Experts of a small language model: 6096 steps.
Below are experts of layer 7 (counted from 0) of a mixture-of-experts language model. Rows are named router (the router's row for the expert), down (a neuron's output weights, with its number) and show model dimensions 0-191. Each number is 128 + 24 x the weight over its row's rms, rounded and kept within 0 to 255. Numbers have three digits each.
After each expert's rows: a language model's description of what the expert responds to. This comes from a sample of Wikipedia text that the model never trained on.

# expert 8
router:125144150156130132104126098110140073158068128114116132100142158136141148128143177121093154087150095098122146148067135116140098135103104168097116136115127085124176146108117141154140110108167131125136113132122129172161106086112147126126108153122120127126107170106140098172094144152141125104113126149172143153096104122126106153136128132142146134117071093118144119102142110078157151097153139123086138106118152126142096178110157200115148137081153164130127111121102109113126129151126114148150103128134087128159112145106141115147148144114107140112101172128124144142159106128107107174
down2:127123152133148145124102163130141157099067125106131124105109106136168118119074104127152134132088156163094132129153147126116112148097195128134142149108084146126118116136148111106110162106114137136150130107172105164096137174089133134144126104155077090134128086154149131113134102097104153119145115131127117116111135131156146126111132117118118086133076116190103149127104090111160105151148153110102142101147143136109137083124126106135082120116115133157125091122095084133142157128098122102110120112120182179148160150116102134112180098098120120112139158111145123130148116129087098155
down3:106120147138138116155088109109135083140128134095155117072096123152155113123143137132124157125101129142130136107139116158124115137139177146126129104141131136135160147106096106126145171114133170118114111163106165122112110132123140144102112155141095114151117094122111146109109066126158118122098151135133078146131132133125043143144108134137187161144132146110103099090145163095151128142130134095102113081115113101125138171160128112109134082140110109119128097132136136119119113131093105135154171120126130107182122145154121080156169136155100127084134117144151121130074122194170119131
down4:171167078159134113116181157120118098106137102142119132173130163075127113162143144123100149105124165139112155117095172133146144153139168144112129142110148155144127085138142155124134105143140108131092113175120116150137127128187155152094077113137154132132135136166138087108146119141154158121113089150113095132121148092154104164146156165153080110106129090164122138106148107108115115138107131133164128104148160107127099105134098157107128128109122147148131150102137115156113156111133092155134157103122095095137099141167086160127089135130153160130113128086141143104132106125108171150
down5:162107134139126118106123072136124112117145109145134146092152147116161111105098150143120109168129120116142149144112137160164145148092134096091138103119115143088137138144144111148118087118126163126132148144113140113111114109151094054079148133127144099122080088185091131144142149080107122139128136135117092091114165135131118086164143115119119185114109143145099128163108150094102102150140164145135150160102093113105081125166135162140180128108141110098107131105119111160101111126159102154153125138117131130117097123150067108158115128100123137143130144118116092075141122102152139126
down6:149141121126158151082102089126085096113155123137097146149129149182101107138122128149161094114109126164119097082117160161116103133132125101165103112152123114137103065090122136114126133100122099150116114153143121144114100180132126114080139178154127121134138140144160104142121105099166106108128110124136185119133131131174118094133145114123140144117107147134101135133116175127135130125154136132133114099126098126122103114158186133105118113103127111133121098129125149135120110102123085124117110156178069086175100109168086133110150142165124106089131157139169126112145094127127080113
down7:107091127155109097109164137161122159184090175108115122082186138098143162157124118136106146144106101120162171087114149133104109147113103179072142123137098137130126141160130078123114142137122115137134139107101171136131145077120129146148099141143143129163145082132145147151148148140117131097115097097159163135117121134137138120127154171128188135129133145162145152096129158127113127147105129125144071094135096110168137149155133118179150105135113138146171130098110099136102133133112131125125156115097147131100096084113134105139132119150159108117143115120104147116100177101140154130
down8:111158121120132101157127122157144094128160126062117118134124144130097083134151110146091132159117106119117081122115131169166103090088128092090156119160110126113146104157123112138140138122101116158126093191115137146129175139144162182080132115162116146152133148139096169151104111068101104132135122164155149120092142138122147120123171132147169128121127113110092090111113105131120120123103142163111110097112091104073119175117102123129111141132132147156103128146121099102123115159123143127102156119134119106180130083129105094087125141127110116138161135100132100149097123139155148133
down9:107109141087129137133112161108101118164155145161133134114153136104147145121124110119132139110163153105129104129118122108137145116127071148123172107159124103136127157127119121126116122131134135151123137148142104120107122132178127151149137145112129186151132156140148106130153165148115150092111102138106134133157103143152152148145128140151099105112211139090163127109122116141170171149101090127084147149069150086099101133104171134158146117165122138105184120113161159079110095126122115128125129123102141106119143167186157127161124162092141085136135098123105095099106155124159129090
down10:138107135092105143139172141108114127169172136131144105118118122138098175159089100122097113144134104138105135113147123101129122149161114119125149127116146156110111118157109115154132159084090156148113138100140145098122094112094103154132168135083134126071141085139136166121142138082125107133159190118093101112156165147076135145137105122136143112140059117154138145129166109129091126118145150121157141167132131115134099119113167126132088107186153118087175097106143133133120143125156168157087127113121112121073112120140125154120146133153131145128139128131116093124113141145073132113
down11:097073150140106116128078125087126125119111125134109122097148133153150132135139131108120146094129154120133125146152138143127165116114147127138119081127139123133127074140103118136118137119105126112143105165114126183102135126174131141091103126123144096126118137119204114107165130136113143117142099154133139128149171134142159148115106142162129145200118143091084129166094110138115144146159153188110119127115097129107122178142126094125152166162141171153157089149102108104173160119138071132133136111070111150154167129123151127106127121138185139123126092124135115119151122118090125108
down12:110105128115150119144088118111104154079119126107119166119131105149148123213119163175121121125095090149144105141127126149112112156141162107124111108083097129127128108125094162100157119149094174105138109116088122132089099154117122162120129160163113120143147119089101178164116107134145128154125133116139169164113181100156121124119129137129146153137110131076136153129105106105143114089103112116098131165151087112155115128129167109168085114116127129128114129159111133125148126166110127106168131114155120116147090133134078121160195121107162123156115106130115146164121121103127147119
Numbers and measurements. Digits and units in measurements, coordinates and table figures, such as heights in ft and cm, km, sq, minute marks ′.

# expert 9
router:140111124103172126159116131145145128087129171146130154186141142113142138110158111096139112114141169138127127099112121146127086130121122082154129142145091120166090161096122095117094124100105160095134119090092140147167120133126154160102101139112096154144132148107166174148138106140117150088124118113153149143069120110131156130098124095138154156121106114105160118096143143114137134139153119074099113122168110138123102157133120178149142155129113158153164138125156136115128107140106127157141121185182153138151100144110164070131149135111096128095125091092144137139164139160133147113
down2:130125090095142086123134118112132112150102168173105074116149165109160105142135142108137143143135095096143165075134165121134137179124150154124144117149118107154141113116076165111120160086119117103114122096148095084124155134126116103110094109117115120150127144138143083096125119124149152163106116140153177130119148162126113161112147096146104141178108158110119105099138118156123133088146139136128143115105129135114107112144125116112079146157131101144150150122125091120142167127165089122143087133157103157153097139118136140166101161149154130134097126192122173185138144104136129145
down3:092127108102181146147131092148116133124145072156116116077150137107095130130148098090138124162119128120164128085061152136100145124161132169151136126130137127151129120156120125103109123140168110151070143166111150155145104126137117166153118111130100105139105145109115151098093152139183134121117107170116130142118126117165126145115084119127123153168166135134124141126119059121106084116144097106100120191134093106155129123103093110140170123141094144144101148128159133151111163159143139132121115140152150129143102164122084165147139136118113158078113113140127154127134148122137139108
down4:143138100151095099109147183162157096121119167144096099147127098123118114130136104169114090138153149100127124119097165106099146121090120093123125091112117100123096140140147122127151109130131137059171135097107133100136124106117122091169125142126141169148092097095141125137108135128139139150137095124141085168132157101130145171119117091134090121135093154111065176107109079148140106157106108096092149140121140149114116148118119098074145150108134155140137141123111126140134127111082142162092117102093103109123080145149105107154137103145170124113137128144137131096165146106135138149
down5:103138151093132143133138124103122100130101157111094161114105108100121136165145110096144150117120117113106143102118156113162155094106119110090133092122144132153101159135114143156134117123136152173140139169161158121128136118163132146151118148120120161082137115107155131153103102151161145131146129142107131123067155154137112092156168191140151160146153133117122152087100103143109127152086136119118128089116119102098122143180141133124141131131103124171155034132133116122126119122118119106166124150132138118138104078182108100122135129081097128096073136124102145118105112144083139147
down6:108124058088142128175077110106145099134196101112137129120089125163148093102094109157159097157104155128145134135123138126143140100108138100177132122126133116134128129122171119153132139155130131136125114114165132113108147129146148097162118128161095144150137124121150134116133139150148126130082120133154112148093098114102134160105116109112169135118210123156104083138109114167086125134155127116123125144100103160153111093077110132129119127166123086130117136099122106097139156155102124115116160099137151153091138132099135152122121138132135131101171081179148104116138155122167107119
down7:114131093118148128148149142103133108174135104114106101054055165131127156151098108108167135128132130111122127084098169146153181140122143134102106140164103109151175141133116136124110141141114136104124123144146132120127195117132166137175141131146143112118100132161088123153135082129134176133162141131148120092085177107125125133147090107095093135133108182125121118105113133142143109109167114115135121102145102120112135108115092119153156123115126120087141124084144120117101128106165124111172106101126137157137163134106111149106085077105132131128101129141180126103142114125125134132
down8:117124121134142138096151073111157127113148128138117128111142137110140124137152155106139108150112129117137132128105124192162112099099118212136105135151132128127117128123110117096097165118139132121176136154125137105145137115113154140146127117128135128105201096148149124108118134096136160097078076108143092174160114174157119129092128136095117111104128151114126141136081170139138120142141112152170090103152096112100116131122120135140188108074110115152142136126122157134134108115124094154131144129089140152139093122073112132155160137136138129136140094098136098199136151102109111147
down9:158113135112089087120104099115136133168136062126124127143100156162131086153126133146115109147146144152138144097146114132099134130117153136128186138183121105137134097139146179134142158099139143163071135109102152162114094110116128119095133142137116101119122144101104143115113131147148138138131115063156131163152156123142130140151128143104118112158170104177138117116142153133135122092128134148125123103118115159105111157153148096154038160163130115119098136086153125152133115130108128132150119155118131125136128095134146212124123100120172145116138160120139154164088148123146125119
down10:145113144116153181100114103153097175092122118107113149153126119148101141112162144114123128121142145095145138095141099083090120058134135136096174141120142146101128108094121150114158131111155133135142131143107168163130149121160120132157147131157131126115131103140122122118128124136136123086116055160151174099134137112132149175110128119116119120151110138107189140125136131144164146114120127098133159132138166154149123139120135095121104165124160101145169111146152145160129150139125167122100115112108099122087156138147112121138097117088146152118112166194107153070134162144158161093
down11:132141156111163121137102130139122129109133159130148160150118149115117147124107151161123150084093122085136125130105107172169142104114131095170153132131116152116113158124136157109129095179151075091156094123108124116153129178141092110174118119125133115152166133126127136122165124102131074132111095142160101161075100127141097154116102120142095134104132138174102116113118133129108105126147109123128174127161137108113145135128105145143140125128149106113116141112123090106083060106130156143135106172081083120137118090144141126160068111114149095093121160126125132172162141158115131119
down12:148079108136117218126142121176131103070133143160108132101115130120135121129144135098123135156131095092129126116152148168150135117114172114091151137097142079138107107135091142119163167127146165101148142141119093111133187095111152155142130175142095124111152121146148139136123150135125115093110134115141132121107165145129107099109101107100151100099142122133131127129109089136139111131130181164150110098107114180062142127097102129129131157153132153143131132115096150130150123139138122121079130161115112100120119161151135124106190135135158065131120109164135124134112144123116128112
Table cells and CJK bytes. Pipe separators between numbers in sports statistics tables, plus raw byte pieces of Chinese or Japanese characters.

# expert 14
router:117180142171129151154130182142133150161105109158167092092130116135125158083115149132149108117095132109131135122134178118137148105136099115099153128096133113145127159139069072155116069143150142148094099137122116122147122107125129136093148130135155104071141116121137142123148135128144120099079144148145138115105093153122124129166141136135145169113108094144135125136103119088101126098127103134101142113105126147136165140090156116143144175138108139135065095125114092149117166135134125174148107140158107083136119139129149094109101125084128115158109160082173113144161116117108126139
down2:130065163124139088126173112162141139095131108148140168163154116113124117090137140103127104146157140137129090082136162104135084129121153176170078156163125147074129131122147100152106127185093104133153175119137101151135119166171120119110105147121113155101081116130119118123130093168118133110147113121124137120135110104130137087152129117132126163100130126143159144119161115148122116136092163101120112182087137126113117083146137175116129173122165136131152140136138123108170118127142136099142108142122141138116102155151099174137089143109132128145130098115111180124155134112097112133
down3:130098152117120094123163139101118141131147139164170138105120096130110112116114126152134123110192140131130183127124147175162149153147121102102146112090129114126110152098142141135155119136075097105125127178140108098123124114134157170145132154110109145102112136132107138129130109147150104169085131092145128113146158130119165126103106127114137106118099139148147154189150122124146150092120131131123124137137115112132154178124126153110146122133141167114182122112121177120177146112065113145109080111134159164132127130158177145123156167138120100110145173180168136124098107120074133130
down4:133099132115098112097172123125142154131123085151111157093082147142118093129182137106136137138100141118136170135113159079140111143124116136128158152134119160105098108139113170131151139120126124096110162113149151135157105121126151126125144091126101101095133100077145144141113143149149165137091135115133130144118137103152149123181133155127115124109164125114091146097092124176106121083094089122145148119119129145140119163133110132136147160128099143121105104102156138082039136110104111146125150093160118080128154151110137101127156122151147153129095139115164132207128150143128137131
down5:156124152133136112116125150142173117116116127105134113148136119120127145123124105112146126150118136165146147123119123141127131071124167072089138109134125173134106161149157092166121155141101103108162086112107120113125122175100145101191157121116148133129117101111110117106117137137105119139110110117159123096110119116141127083126146161158141132121160122115110123143158154146095088111090132157168126181198085151099132149148097167123105135096140134127096099137123119131115125174177145119074109127149124144072157153115150105094126156076167100122110109130112128095158147136154107130
down6:113115137114157184180132146158142131079153124157141128125159125118117143156130109157066122159191102103122112103123105156126127122097118162137142132134172151140055116115171161095165167110125146149113162103132141106125167145160137115111146125121112127126143103151074135118111119127123127149120091099121153125147148120166117088113089101140107160096114115137153122071142107197159129102106086140085151092151139137131131144132107161156146118187126134139107138140091161098151116148130144136107117128133121143138126129124146135140153135153108120091135123127156145097168121143137134123
down7:147134108142110118162129150134150102092141138125095188156146102184103140169122084091119157136127108080114112114142124124183142079149146148131109147158084128132168147135122149160115137160077135135096082095154159122116150133134131125131181083108105166134139165120175149142152141117133103088133143118119142075145093154153084149135131147104163170096126095111136085118150161164120121141112113114158126137140157144146160148092134146136159119122151128112136138113140130107133123123151137117128120128089151133133118127127101146208108124121109124133124129170169154137125139145128116120
down8:133106131187077158128152119145100152131138157122106110113142131130096125144080121132149148134128096154130102104127195110084122103129126107123126127161137137151078172118132123142128169131137128121114135163161104147123073125144142148111102074106144163106132129094135113139117159108107136157143123093152151131151116156116113097108103139121088090160098137146169097090143088185109097127120120134124138092117138152102125126120096151080111137110106152108136126148141146156141129108115139152155056118161131086155153095105110097137105146111119118169098106152122096113106114151096139149
down9:113119120127153105125128126060105131136084139142137176090150131120114135122166139138138125097139131136132117151113097123139113120166152170152107126148110152137167097138147110153105123102152125166126118071144138142177120110103160157069144138130141115153101114124102160138122167155149148086124113165117166132125179109078134165120144134170137153102144128131143148159133163166117098150123103099160104126119101135117052128142099137073157149111114123099076166089137161109113113117094138135176131156120118123160151139114129110149115126099119116124112167115124118128121128162155126106
down10:115089123144112130133132130175114113126149172134163116090112155146157108080059156129151098124143156091152099153126167152101106110122121133156125114112150143176103119114118153103156191142103162086094141121135124143150147122115135148107104106105138153108149113123129112127116059109107159154124092140137065126100133130158127137123138111077109126103131145124121099139116123131150177120160132126097100131167121102130127136166131087146121115106122080107122147141095149132123138149138145148085118165125164117141167143133145111106148095167103159092132114080114149119127092138141101146
down11:089100102099148113102116138150123117107159121140112161110108163166126145076141169115122155148101141118122160135139140144116095171093116131121092121088098109137134119165132088129112191142108171098146143151130169123171154132141142129137152158157109135110124149192129126126090103131126121136110117150176095132141148133158109089070140135100164137109119167136129103147109143104133139132123137169161119173122151108138174153146134118162122143096079096090119135139134123102086149099152132108123160108127094090124079081128120104127129145154115129113142113156151109110125110150113142104
down12:098155148108146178136124109099096120124132120093122147160115076111074125136142128132141122141124091134156140133134159138135152156079126148132162152136137113101123127151149124116124112157115132142139092128133101119153147169128113145157076113095133078122154137153093123117140100088108155121143126144124194184102114064135123135097153152114124131090116099140123101117142089150165089090101115162093131115114124126173112157094160108097123156133114125083079149121136144139132156128120101136144105153172114135148086144119155167130130103115082102162121153141107109126092135120105111136
Sentence ends and months. Sentence-final periods, colons and semicolons, plus month names in dates after on or in, like October, December.

# expert 0
router:112172097144104130109129071112140164126148107093134093107078158112095130089157094125101105116130106119100179126130092098136101099122082115147148113094125111108109135170100126143077155160122177132132148158135122133119146136122118143102145136178139153103101142133103151145135116143107123153138129148136158150117135148056146154164147175138136137116103127108169143116122118139136108104137119121150124141137097113129161154131178119123157143165144153120137128105155158143170148134150132108082144151192140129180111160135152141122121133144120157134168143164125110107106101109146174124
down3:118138156120122121115151111108118099168146140121096144132075139103151117114136135117141152123123098144150122132140136174135107125141122142148119172135102167145128154130164127125114109074100102193149139107171143129094090175115154145127121174122126176174139137148132118142101133143171092111091178155141139128125102149151144128088142123079117129175153108117113084083171143157097110132140132135050123150079114145127136129150169115126106129170106163140114099139114110144147151143160129155129082139109116104092092134109118114120134144151130175117131129127128162101112131133134120111
down4:112108169110144114099102129124098127152133125130110173090141110114107125147136093125106128137058136109147099167134157133124141121115113187133118080140142114171186119167111128117120105149088144157139128111120154100126152110116129155108161153124131143128127144165183158130144106130145123120102128173135136117113140137148149105107088147154127143123165127152151151169129140164154141125147130121079141107112119081108146133134162121205119130133106153093178126144138162153140119146146123117179155170126120139109121136164107149120151151149129111127152105175086098108089138098110150101
down5:138144142097159117107073081140114159127097167143118118153105142122170158113125128088123114134141131124104129121122099076180177134131152081124121124100123124168135168159136098153127135153116112143125120111172124119123103128132142151167132128149152140089140145117081105137134165163135078111115165148110176102129138094122144133130133148163141141156104144131158181138153125126130134120086158119123112122113114153135132098128140148145117187115151130128145127108154100123184115107109126151119139122178097099110135082146153136099145127128192132151138171093118140100163158144086147146
down6:093131158118103110098134163132113112122121123105097118140088132138134163159109167108140156099078128196128150089147110168160067121116116129099126112120145155121108137156125141098114145112122121132119127141122132133087107080100131078105143124108092142157142120132122137115148126154088123116084100122123134073181149132117129166129132136110132132133154143106147117117149135145084112152157141098111147086129165141139122149111127095149083156156158143139108128168145129104146135103142110137166152150160127136134113063123174147117150168171097092127090128148132146127092133183131129128
down7:123125115098142158134116169119103069125138121114164132127148130120130121155144122159180101128152126151129160115080174098101098130160108140133123187138090140124160102133136122109105117094129138133111121146124152114103114165152144154160099080112139126137152147127118085094139119105142135082134135173102152117115115146152088081078170122095119093149143129123152122122134180127138116126137096149090142146133104126162148182149121139092145105118080123167121105133115096104159141113106146099115117165160125141143123139096165078150140111153122113144129155149090136150122129176099106148
down8:102117157104124130141085177150131139158090085129096129149132130157115124107099106140122136135147117140100164133108153093172109113148141137134110117097136134133138101195126144165149121126107166131126128158179114118110152121139092109143107120135115128125070114122130129133121115137164148174137134164083162118155109138167168115097121149138167152097173118145105120150181153132094129105164125141139125106133135104172184152129090096122112136127080118104140127107162118139173153140163128085130094113118116092108110174093114160110151109153149113148131128122132096127120121133107108180
down9:118128143107156121134110178135096133096109081132121129150094141112133088127174126132113152151130131137084098136156140063137104135144129124137149155130135188125099126126141126102112116160120134149183154116085137149151129143139098117071157127136138124103165135137144095180104136140140130129164160139121094135122138140128157091153097165137159135160135087143124131088145146142133134124115089152123113152156123122146129118158095105131126147114120101108142076128118125098202171139154177153110094186165124111157157119124130163126108164140135134118158127160093120103123091145133104140
down10:064172115120108098149139138161165148126115138160158153088123143099166163119128113151156159109151094145088116123073128152109123146106073189149132169118124074109125129138120120105143107149087118134141152103129140158152118120121115148134104120155169135118155115115130153128100098131099107147127110128153115112097110134164131164124170180099149119142100114091154114153119153134151139090130160120135111112140091144082152145083146124127160124110140145172167127084140138151159127134118147099089138111176109116127142140113164092124110126147137142116130120118152129163132122161157086134
down11:117136146121175143158156107158150115130162151122088133088105099116101160097112112161143163106131130144162165107143118157105095092131077078116152170107067152125132101152134085110117166150099119126120064139113152065128142152149135135085102126131124129108141127147150148168149112117089141143121145104120127102132132128133135135085118114148119109078146123112132111147136095105137131060144149139118153161133099085102146119084146141116141134135117132121123100171133119120152127132138149127108138148147152117082160145138094104163110153151116124146141128139098104105122093172129163112
down12:087133129158120115114123108137153115114106115125112141158121135117144157106141127125133123131145133162164104161124163092123135106123089099122152117142172149056130148143100196166113132100187149132100107123131134122148105118122126111111120179160153113103136110096089133105150168119107128133108144140152115144107096133119135094132123131140106130105128140126154092141130095161126083112103123120157096148089129143088131126114133130125143117133158132119117149118155142153075167095142084142136140146139133148116120095118128187049133182145108072141111122104163146120095138133184103139
down13:121138149165123129114155142119102153141148178175169136089148106187104148067122134144111114137116108185136121120095134156114146143113136194130142148113148128098172143132115119106153121137129127115160134130168146154140137090192127143155191128114109124073076098110093156108127122129142105149119186128145153151110134142124142152118164139148118116101119101142105115111151151111085165107141138125110137105106158126128144092144126117123109066109114132098119108098145129084104094111137141136113139115140117104137094189124136123147148148162152122133102121134157127143135150137101120139
Headings and clause openers. Line breaks and == marks around section headings, plus prepositions and time connectives opening clauses, like In, during, from, when.

# expert 6
router:109189155125125104174078194135093163088162123118127154118150140138124127127150112126140127146125103123120137142122130127172130106117103059108139172115145149131138102131148112146113122156050151093160105097104077128161092103106116146149104138124106135146145133111173185141111107143151126106126112157120147124109150123142132099098121144169133130129151116124147102169099094095129120132102105154164126121105134139115121159132124142166122127149145121166141140143159113166135125108167085109169108134132134098098122108114088141138144115071109118112088151102113157156142127127123134141
down2:165176130125170125124141186142138117117147124132126170129112100108163113120133117095117193148158131126197103135178115098112102113132086112099139119119142098143146115080107149163134085092157131097137103171121134146147125147150121149135078148145061139145095121121134130131127176142100155146089127121119139131153159130143130113091170117105111087155153144158113146160129104157108151113133118153141132116106139162108162121127110114130137119128102105128066143134078138126116122139152136166119110134175137135140100114129103119101124125114132102133175125135143171132130137159115159170
down3:110090150133113120135114113140154119140169098097142138167167082121107124137169140127087115073139140133080127150126076142147144136124130118109151125140114109118126107135146090178131149144149080139124121098073119132166112127113116153140141135133170129098126198152150082120152159120101126119114083197121118144162117110096161106109116154078113143145106134134159166130126145103139116137106164122091109149111123135145109122147136118095124126134119151121125116148086158134137103164098164143138129100158108090157118111104127125120099152088087122128128116092124150170169127124149084128
down4:116093142104131137131106140130122122111095127139122106135178143120132132140171116172130139138106137111108089156144119135100115167151120153121113145124099115093131123104128124148082119075133088134143172180114103104136156179149109132109162115146160107122138144126163126148109141117105089131151130123110127142146088108176128142129112104114166138133164149100105122099154178110138131143104070171168133105126145109135102108150157124103098134114084110107167137118113098118158166143128158138149137089115106112147153107154097080147131139142073132101083087106144157100153134159152087106
down5:067135095107148151128105081114077093123165112135121173137126138120108119143133108169136180143135127148114130121130173124129135127156111129136090087178151115125092098121087148149127147150152148121121140130143161139144122140141152049106113123115112174106110134131072089113154127129137104140107146112083123130138132172104153108158121104097087165114109111155137119129107145124141147110172108135152154072160112122098134098123126114151120120106154105152138114141162157148134141124114093131178073117110140143096085137140144117119085137147140134164127153132144126152140150088120146105
down6:164078120110134148099092129159153115190113128088139127089107150161103117122161110111129151115100114115148123146110087121118162131146096176124146135056134119161145094177115133123137117159101119133128156110143135138085136113140092179130110134138136131162125142122124142141068143126089143154150042146074138119118128152114167103108121128121136120134195113128117132153120126118126099161149151171113143123160151153151189129123127151130113123138120154115161146124130150099120127093120116146110126140133149128110117106163123103120151149121097074142092114147141105147132124121129161136
down7:131130150086121091088116158159088123161136144127114114111103109121225096129152148137134107111140143153116136191097138134119163125109159131087133084120122117106181095158129116178137117163117132110088160158152086132129162152109124111131152108111120106148150185118146105136144132116174136103129123104100102110103157092117103143109137110110163119135153160105126135141117131122144129090163130109143108085151154141089098140114114109132138097101121142137121125139123172105136137143162114119075134168107132112097156149138130147122095145142128135109070112157143113119126107147140152104
down8:115110146145135134122095152135097120142136140135119128115141115118115145120079109138118106140132117075132160174106127147091161121125137075089130128112107123114102135133146103131103126113104137134152134103090112146123141112142109087117127154140146109137097163125136114174129166146101098158136097119179129109100125146138153104149075116065172105096151099150168153107120099112116100118152163151132101120151136143139153129089133132157074135088142157102107166130085119112110146094178153102122140096109096117158134134104145140128131147099142098103189111149123135132178148075152144160
down9:115112112164128102129104122109133127168188164127114154150146138144150158169165134184119166125156121139127151130076154128087077122114143112110106087123136104097136097111150106115184140113121148113147159149100105138131106150124128081110121129148117098100135097131130110131101129132134130085139122120120104162171154110107138162055150111117112128120098165128157110104105104096105148137109136111158128181138092165134143141111132138114147098147116125136150137132120122160136120142156128117154161139117146160104134145108110131131118128123136159143175130115087098160145067140156057132
down10:104121115159136101142148127167118112181095094121170101082092119080115119143115085125092144131140175139158141080115166125132131151128128083114105142142093108168156063139154110108151124090154112107135103079137141120142146178133133140148111152155135118147153123130145112121137120148129144159145150141118167097144153179116131107124188153110132093128159144108110136117138116143129137152170135097146107141169146172110167128136142131110108098096100137146158159072145102100123141132117141171135109135111090163122099118108138163168121122122101162150130118141132120124129156139116124095
down11:123152122131187126158127142113088141093136113169160106123114160128160123153091132112113098151105106132153133149113097219097113143085134170137144106109151132121133170118120165097137132137125116113133109176078123159119140125140127124139137135144108151140157122133167105146130156144149073159158105139136133133128081159135088095115093116106143171127125134090130131133129085100131117127160142125120059128128179141118133111145159115107061131138166146106120121097134134128107135138140107155093155147151111133135144130093133102135094138121126084117127127170105125139096148125080136144
down12:153081097106083133141163100122105109139163169172134141142128135117123137143137144092165101102103098141133134084094152173144128141123090129154125166127120134149113113123110112137113098129165158124144175090130110128119134109131136111175142112130104147134133118110170092091122132167126141136136138136108101116119145141178087144099134125103153093126078127142130137129069093135130134123146121134143134108130154129125132162114134141182107126137119140104183152097140139091104124130131158103168173110114115166129127200189131154140141123118083118099103089134149097129143148158086135133
Table cell separators. Pipe separators in wiki tables, especially at row starts after a rank, plus list dashes and numbered-list markers like 2., 5.

# expert 11
router:107142107125163124104130083155115123139162145139155143140130119096141121155128121121152166133110146144139138156090120127114122115127105128163127119132115133097133153178139166110148144104115088148150131139150150113056146159141146116092119108110131099126112146139089095132137125087086153142111145132106154122127166109110084166100171091134135158129156120172083136124109134190089108112176116170117152101154152118114109094096096099131097076126154102104150131135113163116135147138073134154083166106160147159115115112138157164127102123153142136135145118133117152097108124133133078139
down1:114113106119128133126141170075156132117151133107084085149137116163137136129136120122126132117145142143108119113096110132102088145141141126110115140066150155101138147127179119114128148155126136127137144088149144096147123125144125124099156173130102149145122106165137082148142083120169157123094104089121112142138132161121151113146157135134165096146162169124128142089111135090127115113135167140164098188130109111118086116146121151171103095089084146150132118125066162133146130112135112086099127118134126139136098128159150167148062099107129151163097133113093114131147101096106113132
down2:105158133102115111156105168140134116069144150089139115169104137133137098116077090162125126167163094138067129136134108111148123100136151141097113101117145160076112111109127091093129139156162169152125111153152139090124114166101129144137123099098119114148100133120154104177119156171111130169142109156141135111096127120116129095125117142118123135150187119152125110119151164129122129142109125137109113173134127100106119171152149104183152108125103138156112131161158141130140150101151116137095116142113172136153135105149105119145175095142138148085086149079107141107145143118135140121
down3:140160155162119096134108108127128118142137147119116121135145137125132135105096158093116154128132098132108136078096120145135115111138134228117142150135124168129120121127133140114115129107148189101119140104157172113113170166163131143104126117131121144113164107120121076104094120123141117146114187120155115096163122099145103155158115149139158087129109117098136153082139102133148127123118112160082072135131144124143146118105107197149089134130159177135122109170141106133185119112142147085084120152152113140160114154140131161159131155126135142160114129105134140140117145120140147130
down4:105123111117142124113082167117156118110111126100135105141158186145132126103132113125150120138116140149113122113131148124092104126180115171117080152100126131121124126162163124102161124169141110095095116113129146126118170147121124100120127127126135084103151162082094129136114107133086091134076104119172148093154086131115172164119123141141131100112082143110141099079103113135134118134132084127120124093074159122133087119160112108138156112139104137128135144106135143125108090112147141166152174110120128131108140095186142116186136126115134145164080151120099146163148107124164145143
down5:134134087127160125134114139104114106163078097157163113127148132130108099150138158135112127122129129105148153137171096101121100123158104013145095102104129163142133106162132103121124127118089100157103102129147153123146128120121172144101122158134096146171121140111122146114144144119128121113149127118113155148152160146138104153097154096133109090119117117116095132145151130148089136125155121150139153126174109168079132129108133148091142110128134143127093117112155098163117103136091144105061121130109096145128101083130125159105118169136137087116114139125152150107113135165150101085
down6:114160114119160095107153109147125113146151136143142142126169147147156148142111100162116065143083152109137095107065129160096126150131169100118131168164119135131128164159109155113153141142096122131182156135150143101114113131149184115129133109105104133105123134113123066157122141069086116142147119151120122121105106149146119155086142149108121076126112106160084118129162139091172140110102120161092096125123146171136095150129108125142081112149110110131133137107108145132138108099134110141135171157126088128114105124126130111142170128139155116095149138120124125125158098146096170148
down7:109105122098126141145141091105077134125090105095139122150116094091095106139160120101147096120151116130093117120146163126149114139151098117117147100128128080185110076127158098128140140158138148121100126140141143071109158110084139117131146151186108115087126095105158109126108112137101163119114138170095151117109130132141118132180135103115122158154168111136170150131146132142167131177152174113113084173108130124108117140111089134097138146109141077175127132083146107095116119151125116100173096084135124142111109151153140122141125131142162119136128125111120112133153137123128089128
down8:116148154105087142130166164128117123121187142079143130124124121134117094136132103123133128101122126138092097154098117139105162124120143087088088141105184117156119147137140127102133103156108107102152099130146149136142177147154114162105184135131149145079093110155169122190152119119118144141159123142105171103163142133159103159093118112123121161120135115136100139167150125109111079152114124108116125161105126139152100125080165124146174123084125127168121142159126161080144142152104145115143173150123103109113096121118126128108171145078132111104124125108135135135110111138139129100
down9:136171131154124129101128165125140145140164107125103130081131100154148157114136153113158160146168124165117113106141139118124154143121129107119105114145134107111126160126111126093111110130091167124084140172173115140130151131076109152146208131142082117104098153142107102125157138133117128144134148111093112132105117083112122138129137143113171164130178142141150138130116185130152106113095142097113122127111149096118094152173115090094107162114107101119099120101114101134142092088138127133120127102144123101150103145168181090092127091157109122092145131138109138106095124106138132178
down10:116131129109122113126129145111090129142145194138128118118126117139095135123104131138169148147125100098067140098129160104133092124119126093195150113097136128157137139144091103109088158149122133106164167139135169124118145143142112108111106129103174100111140104110103119109096121132134149148104190140093138126139108097119099122121094131102107115140134121100163104124123113099089147150119150138135154107183139074122123077141136126098099153166139133089096103081147115148082149101126164125104142112139131118115172110114103123161099157122106093148164099166132086096114135131135137137
down11:122142100092082160128099113137147132144126142129156116134066137101143137153172161157105092147127128159184104164187145117144173160109127139146136102132158128139160137127099142126115137139098101115133175138106123145132109113150080120133100081174106112109145139124119111123120112128163122125144113146138139095145110139128087157109100122117145167102106109111093133159150156125130097117117104096165144099146110122102093139163121171085129120153100134102155118129180172161159152109111115131163116135105132129094150143178136130112130125127147130124125173141171093124160125143074106107
Function words, auxiliaries. Auxiliary verbs, articles and pronouns in plain prose, especially It is after place descriptions, also was, had, a, to.